Experts of a small language model: 17 layers, 268M tokens.
Below are experts of layer 13 (counted from 0) of a mixture-of-experts language model. Rows are named router (the router's row for the expert), gate (a neuron's input weights, with its number), up (a neuron's input weights, with its number), down (a neuron's output weights, with its number) and show model dimensions 0-127. Each number is 50 + 12 x the weight over its row's rms, rounded and kept within 0 to 99.
Before each expert's rows: "gets" lists some tokens that make up at least twice as much of what it gets as of all text; "comes after" lists some tokens at least twice as common just before its tokens as in all text. This comes from a sample of Wikipedia text that the model never trained on. Tokens count by the router's weight.

# expert 51
gets: "\n", " In", " in", ":", "-", " D"
comes after: "-", "|", "\n", " D", ";", ")\n"
router:52 38 52 47 40 60 37 81 38 54 51 81 30 43 57 56 73 45 59 43 27 68 53 36 68 43 29 41 46 41 41 34 69 79 61 40 58 46 56 51 88 66 60 37 52 47 69 54 50 61 49 38 56 41 47 59 54 56 54 54 64 60 39 25 61 53 50 59 37 77 25 44 53 55 65 29 48 61 44 59 36 56 49 51 36 36 58 73 36 53 62 53 59 48 58 44 58 51 48 54 49 37 51 55 43 30 53 71 56 61 54 45 51 55 49 46 51 54 56 44 34 51 42 61 36 51 57 58
gate0:54 39 52 44 29 48 54 58 33 59 64 61 33 49 69 43 40 42 75 56 45 61 45 53 48 42 42 48 42 37 32 48 69 62 63 53 50 55 36 53 60 67 59 51 40 47 41 62 50 41 67 35 46 35 41 66 38 57 43 58 58 76 51 57 44 64 56 43 51 35 52 42 42 46 69 65 32 71 73 67 62 46 63 47 25 43 58 65 35 49 63 70 63 60 34 54 61 35 66 57 54 59 50 51 36 24 48 75 54 65 49 41 34 45 67 49 74 46 51 66 35 64 30 45 61 45 47 63
up0:46 34 59 64 61 51 34 62 25 48 50 58 56 57 39 65 38 40 46 68 30 61 65 47 29 34 44 52 51 44 43 51 35 53 56 42 59 49 54 80 36 63 48 64 40 31 23 38 56 61 61 70 67 40 39 61 55 59 31 44 53 54 53 68 42 65 59 61 39 45 40 54 63 52 52 67 70 53 45 70 31 68 71 44 64 47 58 55 52 61 29 32 54 57 25 53 52 44 65 59 46 48 42 36 43 53 32 55 34 58 54 76 50 35 63 51 58 45 50 32 67 51 38 49 51 60 40 45
down0:54 55 44 56 36 54 79 43 49 66 36 48 44 52 60 20 45 69 47 50 56 50 50 54 37 59 64 50 31 45 49 70 50 52 47 56 51 56 53 57 71 80 60 42 52 55 39 44 28 50 63 48 68 56 47 44 37 61 28 43 25 49 35 64 57 32 36 28 43 31 40 58 61 22 45 47 51 74 57 62 61 45 59 48 56 53 49 53 32 55 62 69 62 51 40 38 72 43 43 58 54 37 50 50 55 49 61 46 71 49 45 43 64 68 73 33 53 40 60 39 64 63 51 45 46 31 47 73
gate1:62 49 58 47 35 77 54 59 48 68 63 62 45 61 68 64 55 46 45 60 50 86 69 40 62 57 26 39 42 48 38 46 50 44 41 56 57 48 54 60 55 67 55 48 49 62 63 71 49 55 55 43 58 43 38 59 52 21 48 61 72 57 56 28 58 62 60 58 46 49 46 38 78 33 55 43 40 50 57 77 31 51 45 52 52 41 53 66 37 58 54 70 52 45 49 51 65 36 34 43 57 55 55 36 37 51 34 61 43 54 47 58 29 59 44 39 24 69 66 35 50 32 50 47 29 62 55 44
up1:48 64 43 33 59 72 59 45 51 38 42 51 44 63 55 96 38 44 71 31 55 77 45 46 42 42 27 50 62 56 59 39 55 57 64 39 45 67 59 49 57 63 50 63 57 68 55 39 55 53 55 43 58 45 42 47 37 31 45 58 36 48 51 51 56 64 46 37 48 53 40 36 43 28 35 36 41 61 65 71 35 29 63 50 69 61 35 54 51 43 53 53 53 24 45 43 39 56 37 52 40 27 28 46 49 47 60 55 41 46 43 38 32 46 44 32 46 56 54 45 64 44 56 56 19 39 56 60
down1:58 69 62 53 30 53 58 41 51 61 50 45 48 64 38 34 53 31 33 44 48 31 67 44 54 45 43 19 32 29 48 53 56 64 29 55 40 39 47 45 38 41 31 57 52 39 47 65 54 32 72 55 50 36 40 56 53 45 54 33 68 48 41 50 53 59 56 55 48 42 45 53 53 61 48 40 62 60 35 48 45 57 61 43 54 37 76 46 64 42 60 58 66 59 42 31 67 44 70 73 66 53 64 36 48 55 51 50 64 69 52 58 65 59 40 21 46 46 65 48 41 34 41 78 38 61 25 45
gate2:52 37 75 44 62 42 56 57 42 73 27 54 61 69 43 59 48 38 46 37 30 51 61 50 57 53 40 64 46 32 16 43 79 37 57 51 62 38 46 38 70 56 67 40 45 61 46 38 39 48 67 28 46 43 56 37 60 56 43 49 67 54 41 49 67 65 29 68 35 52 34 43 39 52 65 67 57 54 42 70 38 51 61 37 37 53 66 58 46 42 44 46 49 53 32 60 59 42 50 34 51 40 41 59 44 48 42 75 45 67 47 53 46 80 49 44 35 43 53 34 45 58 64 35 50 65 50 42
up2:64 48 75 28 42 55 46 53 54 68 61 54 32 49 49 65 53 35 55 51 35 44 48 35 68 49 45 51 53 50 12 47 58 61 51 40 74 27 60 39 72 78 74 38 69 52 61 53 56 58 61 30 56 33 50 67 32 37 59 57 51 47 45 37 45 55 50 64 40 34 38 69 47 67 71 51 56 65 29 67 40 43 50 57 49 41 45 62 34 45 41 58 69 55 49 55 54 57 39 51 50 44 57 48 54 31 63 70 38 48 43 30 53 67 66 39 46 56 55 45 52 42 36 36 51 57 44 55
down2:59 37 43 49 31 64 56 49 55 57 59 71 53 53 71 43 55 49 67 31 57 53 61 59 30 85 50 55 62 52 53 65 50 41 52 46 47 44 52 66 59 47 17 47 41 43 60 45 46 40 56 73 65 76 50 46 60 55 43 43 58 65 63 64 32 45 42 36 57 61 53 42 38 50 51 51 54 68 57 45 18 39 55 60 54 32 54 49 53 51 69 52 50 69 53 47 36 48 21 30 25 49 66 59 28 58 43 41 61 62 48 38 24 27 62 45 54 48 48 48 51 57 45 41 55 45 60 56
gate3:57 43 20 49 28 51 39 66 56 60 59 57 43 24 63 45 54 71 60 37 33 62 41 48 54 55 52 41 54 52 35 32 67 78 47 48 47 77 43 47 55 76 35 63 46 29 61 47 41 36 39 59 71 45 56 45 51 44 45 59 54 46 50 37 47 42 55 53 43 59 41 65 51 51 54 41 59 58 47 49 60 50 46 69 26 58 51 58 52 47 66 69 29 56 39 20 47 35 53 55 67 24 40 60 47 58 65 59 45 51 63 43 50 55 25 44 44 46 61 63 48 47 38 74 45 53 29 33
up3:48 30 46 79 25 65 42 51 52 43 52 67 41 55 37 63 71 52 67 45 51 43 55 44 49 45 73 41 47 52 50 45 62 63 54 52 57 48 73 43 46 54 64 51 50 41 59 41 42 57 69 61 56 65 48 52 38 80 59 51 61 38 63 50 30 48 52 39 47 56 49 67 56 81 66 59 64 42 68 45 36 48 55 57 72 53 83 58 44 55 44 45 37 54 36 29 40 45 60 56 46 60 32 38 63 47 61 53 43 58 60 47 48 53 33 57 56 48 38 52 30 63 34 48 56 83 35 65
down3:54 70 41 68 39 58 47 41 49 61 45 39 55 43 62 73 56 48 18 39 59 32 61 51 51 47 37 79 44 70 50 45 46 30 58 42 58 45 52 55 49 45 37 50 63 66 66 37 61 54 48 54 34 30 37 64 60 34 65 64 45 44 57 42 57 57 48 42 54 53 26 32 64 43 54 63 31 43 52 53 45 55 49 49 42 40 55 57 34 32 28 46 60 55 43 59 59 52 57 52 64 52 49 60 39 45 52 48 60 47 69 46 52 66 88 57 31 54 41 17 64 53 48 43 41 73 35 63
gate4:50 64 48 48 58 27 46 64 37 35 83 56 48 52 57 61 49 54 44 37 49 55 53 25 71 57 42 41 45 21 38 71 72 64 64 32 57 39 63 50 74 74 45 44 37 39 42 64 29 60 52 46 56 36 61 50 44 41 64 62 72 64 65 54 71 69 49 50 47 65 59 63 62 57 54 47 45 71 51 53 52 48 48 44 34 45 45 61 56 54 40 63 44 54 40 60 71 39 33 48 34 57 49 50 22 27 58 67 57 48 57 57 65 54 62 43 43 45 59 49 62 39 57 42 52 59 50 55
up4:44 59 60 37 53 41 63 59 19 53 66 15 31 53 40 37 40 42 32 25 47 61 40 42 55 39 49 56 32 73 51 47 17 57 46 49 45 35 55 46 37 31 50 51 41 38 54 50 49 57 23 41 33 42 37 46 49 51 60 72 44 63 55 53 47 48 40 48 52 58 58 40 39 60 62 49 69 66 54 38 24 45 45 67 48 41 68 63 45 26 57 40 39 52 39 55 38 62 54 47 41 52 44 53 46 55 46 57 54 41 58 52 69 50 40 54 23 46 53 39 43 28 61 53 50 56 78 51
down4:53 45 20 48 51 60 50 65 46 48 54 47 37 65 55 23 47 31 47 29 58 47 44 41 61 41 27 36 59 55 48 67 62 72 44 73 49 49 31 49 62 43 54 44 38 40 49 51 24 60 36 53 56 49 66 43 70 30 45 44 39 39 46 43 58 53 38 66 49 48 44 27 37 59 30 60 38 47 33 57 53 52 74 67 52 27 51 34 64 51 59 54 63 47 54 57 20 43 39 43 50 30 47 38 38 34 45 47 78 52 60 49 45 64 53 43 57 65 55 43 37 34 42 35 44 53 56 69
gate5:50 50 53 77 53 75 46 52 59 49 64 76 31 47 49 52 52 35 44 31 34 44 45 38 45 40 39 41 53 34 35 43 63 61 30 24 50 45 48 50 66 64 53 58 42 34 56 40 77 44 49 39 63 39 51 69 43 57 62 33 53 55 44 33 66 56 46 65 29 55 29 65 70 55 70 48 48 76 50 45 50 45 51 54 40 35 63 43 26 42 59 58 29 45 37 40 50 51 47 51 53 55 42 43 33 48 47 68 47 49 54 27 58 28 65 40 59 69 45 57 60 32 44 36 57 63 55 53
up5:41 29 54 37 51 54 79 54 44 42 66 70 55 43 59 66 56 58 36 44 43 33 56 48 72 40 58 39 39 24 40 46 41 70 47 22 44 62 48 37 46 70 37 54 49 31 43 46 55 52 52 48 55 43 48 55 25 56 58 21 54 50 48 36 56 57 60 44 27 75 44 72 75 64 57 32 58 67 76 52 54 61 57 59 31 55 60 47 44 42 59 43 36 52 45 52 56 60 45 51 68 68 44 52 54 56 31 37 46 59 38 38 56 55 44 62 51 33 51 46 70 47 47 49 43 62 69 49
down5:73 38 63 58 43 50 40 36 62 60 51 40 58 54 29 49 45 59 36 51 57 48 52 55 67 45 37 44 81 56 36 49 67 49 27 68 54 40 35 47 47 44 32 40 52 49 62 52 79 55 48 51 55 51 54 43 31 54 60 64 46 65 69 57 47 41 68 44 35 46 69 50 46 11 53 69 52 36 42 56 59 31 38 58 78 56 37 60 51 53 48 67 45 61 40 40 64 52 36 32 37 62 58 59 67 48 72 63 47 55 69 61 50 51 60 42 42 56 53 21 53 50 55 38 56 50 61 52
gate6:43 16 56 43 49 41 59 58 78 56 43 69 59 55 36 57 50 53 52 56 48 30 34 35 41 54 30 44 36 44 50 36 59 52 57 26 49 63 45 77 64 68 69 19 57 53 45 51 63 49 55 54 61 31 51 47 74 33 48 75 61 45 39 47 49 40 65 56 44 42 50 56 63 51 47 45 36 44 39 31 49 55 54 42 36 47 56 57 45 53 58 52 51 44 59 42 66 55 32 51 51 44 52 52 53 35 65 72 49 53 59 42 27 50 65 55 51 52 44 69 50 40 25 40 20 46 74 46
up6:60 75 38 65 48 36 27 49 37 56 38 52 42 49 66 39 42 65 63 45 65 45 48 70 40 43 74 60 43 47 46 50 54 31 64 65 55 58 50 64 37 58 46 73 51 51 44 48 48 54 42 48 41 73 50 39 51 38 50 41 46 31 41 35 59 60 56 44 50 19 58 45 43 44 44 40 60 53 59 46 65 41 58 60 65 58 38 20 54 62 64 45 46 33 30 49 47 27 59 53 51 21 50 55 45 62 38 20 71 54 46 35 56 38 49 55 49 34 29 34 42 45 73 44 59 33 52 47
down6:41 25 25 13 68 60 44 68 53 47 44 41 39 53 52 51 29 46 44 55 42 47 49 41 61 31 68 41 23 62 50 47 49 52 41 58 62 58 56 46 44 58 68 38 39 47 57 59 53 65 50 59 58 43 60 46 38 74 46 35 63 30 41 64 65 50 48 51 34 60 51 29 40 71 49 41 41 40 74 61 47 45 63 67 30 50 52 60 43 46 59 46 43 51 44 38 61 57 61 36 35 48 40 50 44 57 31 53 38 39 49 39 39 18 39 49 76 49 41 56 56 37 33 43 43 47 48 70
gate7:21 57 40 51 42 64 71 58 55 50 57 47 44 40 55 39 33 52 43 45 38 73 52 54 37 42 20 58 41 53 46 47 59 52 49 62 37 43 45 51 66 58 32 53 37 69 63 44 57 42 36 33 32 53 54 33 59 52 50 52 26 31 26 53 70 47 30 53 41 55 46 62 47 30 44 36 53 54 37 76 68 49 47 49 43 49 48 51 57 34 37 54 48 56 43 35 61 31 40 57 51 41 43 49 36 31 47 56 52 67 77 56 32 67 52 53 36 57 43 69 18 47 65 43 52 50 69 40
up7:36 31 41 48 44 66 71 58 62 61 56 60 57 22 53 45 62 37 60 50 29 58 37 46 44 59 43 48 38 54 42 63 87 62 54 70 48 40 49 43 71 55 46 53 47 68 54 92 56 53 42 49 43 32 67 42 42 57 55 41 56 61 40 38 52 48 60 51 43 55 57 42 60 55 64 62 44 71 36 55 38 39 47 52 61 59 49 41 57 61 52 49 47 53 30 45 64 51 51 51 57 35 59 74 39 39 68 71 72 46 74 30 48 65 57 50 53 77 58 59 45 39 45 49 46 57 70 43
down7:51 36 42 51 45 28 33 46 51 41 58 56 44 52 41 63 42 52 48 20 39 63 40 31 49 44 30 43 42 71 48 71 50 56 53 37 44 52 18 35 35 58 62 60 40 43 48 68 50 63 62 43 46 40 64 61 31 40 44 67 67 57 51 42 38 50 53 47 43 35 44 59 26 65 29 51 43 33 65 64 35 45 60 59 62 38 47 43 74 36 50 39 62 30 37 44 36 65 53 54 47 68 55 36 51 59 67 51 57 49 70 60 39 53 47 49 46 44 48 48 42 63 62 58 59 67 15 56
gate8:61 59 58 49 67 63 47 51 29 55 60 69 66 21 37 54 51 74 72 56 53 55 48 50 39 52 57 47 45 61 51 60 65 51 38 49 62 29 54 85 68 66 76 54 66 39 39 69 66 50 44 55 52 57 65 61 56 38 63 41 43 58 34 19 51 50 45 49 44 43 56 48 51 58 46 44 61 44 60 39 40 43 43 45 48 68 37 48 44 67 66 45 37 56 42 61 35 26 59 70 59 45 47 55 56 68 43 46 64 61 55 22 54 41 36 42 44 56 54 49 38 39 49 73 43 50 70 51
up8:61 48 42 55 49 82 44 56 30 60 64 55 65 68 57 43 61 58 67 67 41 64 51 38 55 39 46 37 50 98 60 59 57 60 55 56 59 51 42 62 56 51 41 45 78 75 62 58 62 40 44 44 34 60 44 50 42 35 42 49 42 66 63 47 52 43 48 67 51 62 42 65 51 75 59 44 47 34 54 67 66 45 69 72 52 57 44 56 57 50 42 43 33 49 61 36 51 54 42 32 54 45 51 38 50 46 49 56 33 56 45 56 42 36 34 31 54 51 35 73 50 53 37 63 38 75 54 35
down8:63 63 58 39 51 44 65 32 53 63 57 37 48 52 49 33 44 47 28 27 46 61 24 63 66 55 38 33 59 59 48 62 49 35 35 78 34 43 42 55 51 43 32 58 44 51 62 36 49 56 52 57 51 58 72 51 77 38 49 42 40 29 48 38 47 39 51 43 57 35 37 44 40 57 39 34 54 47 83 60 43 60 44 43 61 58 54 36 65 72 30 61 56 47 27 49 52 36 53 49 37 28 41 38 49 36 45 33 54 49 44 64 47 56 41 61 56 59 72 27 60 52 43 47 67 65 58 38
gate9:55 73 81 44 52 56 41 47 54 66 59 66 47 65 64 53 56 54 39 43 58 61 35 42 58 52 40 45 32 33 57 47 65 54 50 74 44 16 61 56 67 72 55 46 58 60 67 49 66 68 61 60 46 71 60 50 30 64 41 46 69 57 68 51 53 63 54 40 64 54 43 48 41 38 49 46 69 54 70 55 60 49 65 47 58 33 41 56 48 43 48 60 50 58 54 76 37 37 60 66 52 57 42 44 43 36 47 61 65 68 62 37 44 53 68 48 46 55 57 47 42 50 75 28 54 46 22 51
up9:54 65 48 61 30 69 52 51 39 71 51 56 87 49 58 49 50 58 55 54 46 72 22 63 35 44 62 44 41 52 56 24 61 58 27 69 39 48 38 64 70 43 43 51 76 44 50 52 54 35 47 52 64 40 48 68 37 60 49 41 58 55 48 54 48 30 60 39 40 51 60 45 60 48 39 42 61 57 61 58 54 55 43 57 48 31 50 74 52 44 43 62 51 43 40 63 70 71 56 59 44 64 45 55 32 54 52 69 42 60 39 41 46 36 27 50 37 40 58 38 45 34 76 64 40 68 59 53
down9:49 71 43 45 24 57 54 52 55 53 51 36 35 51 36 40 38 41 28 59 45 62 58 44 45 41 40 51 54 48 50 48 50 55 41 66 41 41 69 19 50 67 39 62 35 42 51 54 62 45 74 47 42 32 73 44 45 55 49 65 47 40 19 47 64 61 43 64 39 40 40 31 42 46 66 44 65 26 70 46 58 49 38 51 54 28 64 43 45 42 47 49 39 39 46 40 70 47 69 34 42 22 61 62 53 49 63 49 65 48 45 46 62 69 53 34 38 44 34 40 73 73 55 51 48 42 58 55
gate10:51 50 54 50 52 50 47 38 75 46 44 56 42 29 40 49 69 45 44 51 55 59 45 48 66 10 33 55 46 45 49 48 47 47 41 48 38 46 42 57 61 56 80 35 67 60 62 54 79 68 55 63 48 27 55 61 69 49 53 60 51 63 20 36 32 61 55 66 52 32 52 61 47 44 63 44 28 44 60 34 44 68 53 52 70 59 32 67 21 40 59 58 54 58 52 52 46 64 34 52 52 58 58 62 57 52 43 45 54 62 63 44 47 39 64 56 52 74 60 43 39 60 42 57 45 32 66 56
up10:59 41 28 61 47 55 75 55 61 66 53 34 51 56 57 50 25 44 53 48 48 39 49 57 33 67 61 65 53 65 45 38 47 60 62 47 52 37 39 38 50 58 45 46 46 69 25 51 30 33 47 51 44 68 50 24 62 61 47 46 46 42 65 61 75 19 60 36 36 66 39 41 64 58 48 59 65 38 43 63 43 45 44 41 19 61 50 25 50 30 52 39 41 54 61 55 35 28 55 58 49 43 45 43 65 52 47 49 76 38 48 48 36 39 55 39 56 33 46 32 52 49 62 43 58 36 48 45
down10:63 32 48 51 59 42 36 84 57 53 47 62 40 64 68 63 49 59 46 53 38 57 42 43 66 71 51 58 75 45 47 46 40 43 22 41 36 56 36 61 33 65 38 33 63 43 55 42 36 63 44 55 47 26 45 35 54 55 49 67 86 36 51 53 48 64 56 67 38 46 55 48 55 52 40 39 35 52 45 63 40 53 38 53 52 56 74 70 67 53 62 39 39 71 61 60 48 27 70 46 60 55 59 69 45 51 50 44 55 50 57 44 29 56 51 45 51 49 42 50 41 50 60 49 74 58 64 71
gate11:51 48 38 49 35 54 54 52 48 46 54 53 30 42 73 54 60 45 52 60 55 64 59 44 40 30 28 40 61 48 34 35 64 56 66 21 50 54 57 54 64 50 59 70 59 51 71 54 66 62 55 40 52 52 50 80 56 48 54 48 77 62 38 18 63 57 57 63 28 54 60 54 46 44 48 49 38 46 46 17 67 60 43 44 35 38 49 70 33 56 51 74 51 33 58 47 57 46 45 53 71 41 58 43 19 43 71 52 55 57 60 48 43 49 65 42 55 54 50 39 62 42 66 54 34 60 52 49
up11:71 65 44 64 60 36 73 49 50 52 62 39 37 53 31 54 45 61 53 36 25 55 51 71 52 37 49 56 70 37 47 61 67 40 43 76 44 56 42 58 70 42 49 53 46 76 44 50 50 48 42 67 46 32 66 47 52 71 53 57 55 48 63 58 40 34 64 62 53 49 63 69 54 47 65 60 60 47 56 73 44 47 54 51 43 62 55 65 51 47 57 64 30 59 36 35 52 41 25 55 44 53 76 75 36 54 49 57 63 49 42 43 41 34 52 62 45 34 51 71 37 61 49 33 48 37 28 66
down11:37 17 40 53 41 39 45 72 57 49 32 65 47 37 55 61 37 53 47 56 50 57 50 57 43 69 68 56 53 49 70 39 28 32 35 37 49 53 57 46 32 46 32 49 61 54 53 43 34 47 79 51 51 65 49 38 41 38 32 64 25 40 57 57 49 38 55 71 59 72 27 52 28 56 56 58 41 43 51 66 38 37 55 31 49 45 44 47 58 67 64 47 53 48 58 49 34 51 44 44 43 44 33 50 64 67 36 65 44 26 57 56 50 40 35 63 47 54 54 66 55 58 39 74 63 68 40 59
gate12:72 51 50 72 27 60 45 69 41 38 43 60 41 35 52 38 52 58 41 44 49 32 23 54 51 56 43 52 44 55 50 60 63 63 35 63 41 67 39 39 58 62 41 38 50 23 42 66 52 47 32 54 65 35 40 47 50 37 59 68 62 74 91 33 50 50 59 60 38 47 47 56 50 62 53 53 58 48 67 59 69 67 67 42 66 49 57 63 58 51 77 52 42 59 59 59 57 32 56 41 58 38 51 37 54 39 52 51 60 44 60 41 44 51 49 40 42 57 21 63 61 36 38 70 52 43 50 42
up12:50 65 28 47 70 44 43 47 72 47 51 47 58 68 56 48 61 68 59 70 59 59 61 33 54 61 50 58 44 85 71 40 40 56 32 27 43 36 47 66 67 66 66 64 62 47 59 65 46 42 53 71 44 44 47 48 61 37 28 37 47 36 43 60 46 39 52 38 62 52 39 52 49 43 54 47 26 38 80 56 48 33 23 51 50 53 59 53 59 55 54 42 60 74 48 44 45 77 41 48 45 52 62 35 66 48 57 61 55 48 50 50 56 33 37 39 53 32 51 32 49 49 67 35 42 56 56 48
down12:81 85 54 57 49 42 47 59 45 45 52 54 42 70 54 47 72 54 46 44 41 37 39 49 56 52 57 48 59 37 62 47 54 35 37 58 64 06 18 57 36 40 65 60 51 56 65 41 44 54 38 54 52 52 50 44 55 69 43 77 67 43 48 46 64 73 43 50 32 59 28 47 72 39 47 41 68 64 41 64 52 46 59 49 38 54 43 41 54 51 35 51 67 70 41 47 62 55 56 66 47 43 63 39 43 37 51 38 48 35 46 42 58 38 30 59 50 60 57 60 33 42 56 60 64 50 49 56
gate13:40 53 34 57 36 47 39 61 52 50 42 49 27 51 56 45 66 46 51 52 36 62 60 37 53 36 49 34 53 54 53 49 36 65 48 46 41 61 47 42 78 59 33 46 57 61 50 58 67 58 45 31 64 40 50 59 19 81 50 52 66 55 45 54 71 78 52 42 42 51 54 51 61 54 14 33 62 55 34 58 53 56 42 43 49 57 26 51 36 63 73 60 49 52 46 54 65 43 65 51 59 53 39 64 54 49 59 79 75 42 48 46 58 35 64 43 55 46 48 63 51 58 44 81 49 47 35 61
up13:56 49 41 47 68 70 52 41 39 46 66 41 72 46 56 49 36 50 51 55 77 63 55 60 60 35 67 54 48 56 48 66 49 40 44 50 61 55 62 46 44 57 49 54 56 49 56 38 37 37 65 64 42 54 36 57 77 16 62 46 25 59 55 58 60 43 59 40 43 43 40 55 53 37 66 58 35 44 53 49 50 60 47 41 57 50 61 39 51 25 14 50 48 41 45 88 37 61 47 59 54 48 45 43 47 70 44 29 58 54 29 34 52 50 51 58 36 32 58 38 49 45 68 24 61 38 53 60
down13:35 55 51 32 57 49 59 67 55 26 43 52 49 44 57 46 44 56 57 46 27 54 38 47 49 74 49 65 65 56 57 60 40 50 36 46 50 45 54 52 59 37 65 57 45 26 40 42 46 57 35 53 39 47 48 64 75 37 39 29 43 72 57 68 44 59 27 31 50 65 41 35 35 50 68 48 61 38 28 65 51 36 40 47 35 36 62 29 59 52 43 48 48 39 50 52 35 32 54 54 63 39 54 38 58 58 35 35 51 47 47 30 56 37 56 39 31 48 68 82 44 77 51 45 59 72 55 45
gate14:48 52 41 55 41 57 65 52 55 59 59 79 47 40 60 55 61 59 68 55 54 60 47 61 38 46 35 46 30 26 34 47 37 79 51 50 40 61 42 68 51 68 50 37 51 38 67 29 55 54 63 52 61 30 57 46 44 55 54 43 46 56 77 41 48 65 50 28 48 45 31 40 56 54 56 41 50 54 55 43 56 37 37 53 38 74 65 45 34 50 50 51 13 58 43 46 49 29 44 64 42 21 68 50 65 51 63 60 56 79 64 47 36 39 31 52 57 42 57 60 66 51 59 44 65 57 52 45
up14:69 21 39 47 66 37 52 38 39 39 62 53 45 61 59 60 51 51 54 57 67 49 57 55 44 68 45 38 51 62 11 50 64 50 72 50 43 54 60 63 41 56 38 57 52 58 64 56 46 45 44 28 56 38 51 45 65 48 40 53 26 69 47 32 57 38 49 52 61 39 47 55 55 62 53 43 59 39 69 73 33 35 33 79 40 70 43 55 59 51 47 40 44 45 40 73 59 35 36 62 49 43 37 46 42 40 40 43 60 67 58 50 44 45 55 53 74 23 37 47 68 54 53 68 64 45 51 39
down14:54 37 45 56 50 63 47 16 48 59 66 48 45 12 59 57 47 46 53 41 56 43 39 31 55 43 45 37 48 28 49 62 48 52 53 51 58 48 60 69 43 35 53 58 53 54 39 61 60 40 58 72 47 34 56 40 66 83 35 42 59 83 55 71 52 46 54 54 48 50 55 58 50 41 34 28 46 45 37 41 43 73 36 74 54 29 51 45 49 63 64 61 35 59 43 48 70 42 38 47 65 43 55 55 72 61 36 64 44 52 68 53 54 39 51 39 52 48 53 45 70 37 42 59 74 50 49 48
gate15:42 38 51 40 44 51 38 57 55 60 56 54 34 31 41 33 63 59 50 36 47 45 51 21 63 64 48 43 40 50 41 46 60 63 41 39 60 49 53 51 64 68 64 28 47 34 40 67 61 59 47 51 52 34 65 63 57 50 42 40 55 69 48 39 46 33 53 36 44 53 42 43 58 47 55 33 31 59 53 72 44 73 48 22 63 40 49 45 40 50 65 67 53 61 76 61 70 49 07 67 58 34 70 46 39 40 47 65 59 47 68 56 65 44 58 34 44 49 62 61 60 49 64 58 42 52 53 58
up15:43 35 31 77 48 42 67 44 39 52 49 48 52 65 55 49 42 46 58 41 60 69 36 58 69 31 63 47 43 75 63 75 79 46 44 50 42 52 68 34 57 59 37 54 56 51 46 34 49 53 47 47 54 42 42 48 42 43 61 66 49 42 42 63 26 60 51 47 50 28 63 68 28 51 25 54 34 45 42 38 40 63 34 73 54 39 49 43 36 69 52 44 58 39 45 61 51 55 47 33 44 69 57 60 73 66 42 30 45 55 66 35 43 54 35 67 67 69 58 49 53 41 36 48 40 48 57 62
down15:65 45 43 51 41 48 56 62 42 70 49 48 40 49 43 42 43 63 54 31 57 25 39 65 29 44 56 67 46 33 50 48 09 44 49 59 44 54 46 50 26 51 62 58 40 55 70 40 44 36 55 40 43 63 56 36 67 52 41 25 46 45 39 63 52 66 40 67 53 44 63 27 75 71 70 77 69 45 43 50 48 56 81 29 36 52 40 49 54 60 52 43 55 54 63 45 54 51 55 52 44 48 42 46 68 38 52 55 58 54 63 48 65 48 67 61 54 54 55 64 29 37 33 57 41 53 39 56
gate16:58 42 25 72 31 51 38 83 54 48 44 50 53 38 63 59 58 69 42 41 22 50 50 51 71 60 51 53 62 46 43 35 55 48 60 45 50 48 61 29 72 55 54 54 42 38 44 76 40 50 43 18 46 56 58 57 48 49 52 43 52 42 36 47 78 35 48 63 44 50 64 60 48 24 43 39 60 36 37 39 35 64 39 55 41 55 41 52 71 59 59 54 68 33 58 29 43 38 62 59 53 48 40 64 65 47 29 59 48 34 49 43 45 76 45 64 64 46 51 50 47 65 55 53 53 34 44 55
up16:40 65 37 76 49 52 37 58 61 75 60 63 61 39 47 62 58 52 57 38 36 44 46 57 57 69 35 33 54 48 52 32 47 59 46 24 60 55 59 54 68 67 42 43 48 40 59 65 51 51 56 18 50 39 62 82 48 38 61 58 51 42 34 53 61 46 63 38 58 33 46 56 52 24 43 26 35 39 45 36 66 61 32 58 38 51 48 49 65 70 71 61 49 55 51 37 49 62 52 68 56 53 54 62 50 51 52 64 52 51 39 28 24 79 49 48 53 58 58 46 53 40 45 42 41 49 52 61
down16:54 48 49 70 46 60 48 50 54 59 48 49 63 49 25 53 55 53 39 51 37 36 69 39 69 53 51 48 45 55 47 75 46 68 50 53 52 37 56 71 46 25 48 52 42 63 58 52 66 62 55 60 38 60 48 54 58 47 44 58 27 45 47 85 60 70 51 55 38 51 48 35 44 40 34 38 53 45 53 39 39 47 41 66 62 55 74 61 38 46 56 30 32 59 59 19 62 68 47 50 59 71 47 33 55 70 68 56 63 22 55 30 45 54 74 41 50 57 51 57 43 43 57 37 52 25 42 39
gate17:56 50 45 55 46 60 44 67 30 46 65 53 45 30 36 71 76 58 64 54 58 55 67 37 57 67 50 18 49 48 55 56 35 53 50 47 61 46 57 46 65 43 70 29 59 36 57 77 49 41 62 50 59 30 51 72 53 64 49 64 57 56 34 45 41 52 55 41 27 60 40 47 74 54 60 43 36 57 65 53 49 43 51 43 51 27 65 55 34 61 80 51 41 77 44 44 62 50 43 59 43 31 62 48 33 46 35 60 27 59 44 49 44 50 55 45 42 56 68 64 54 49 68 57 62 59 58 58
up17:51 57 44 29 46 56 55 46 39 36 66 63 63 68 71 68 39 38 32 55 42 14 61 62 50 41 39 48 52 33 49 46 56 50 44 59 54 28 46 63 48 45 33 47 39 55 55 56 55 53 45 47 39 55 59 42 51 32 34 58 35 35 70 54 57 46 59 33 75 58 38 47 48 62 58 45 77 51 45 48 33 51 36 56 67 51 37 48 34 57 43 51 50 59 58 70 43 72 50 51 32 52 55 63 53 66 73 53 69 33 66 55 62 39 56 28 53 86 41 70 50 60 39 44 44 64 44 51
down17:44 50 40 52 40 32 60 69 44 41 50 48 50 55 43 35 56 57 35 41 65 50 38 49 47 50 46 56 65 44 59 42 42 80 39 59 58 47 50 45 60 50 44 28 11 51 50 50 34 53 69 52 59 52 44 66 28 42 65 64 40 44 50 49 55 48 35 19 49 57 44 54 56 36 33 58 40 44 37 52 61 58 30 42 59 75 53 53 70 62 71 50 26 34 44 31 71 43 35 44 82 51 40 44 58 62 50 41 42 66 40 35 55 58 32 45 67 40 47 58 30 60 51 62 45 47 46 58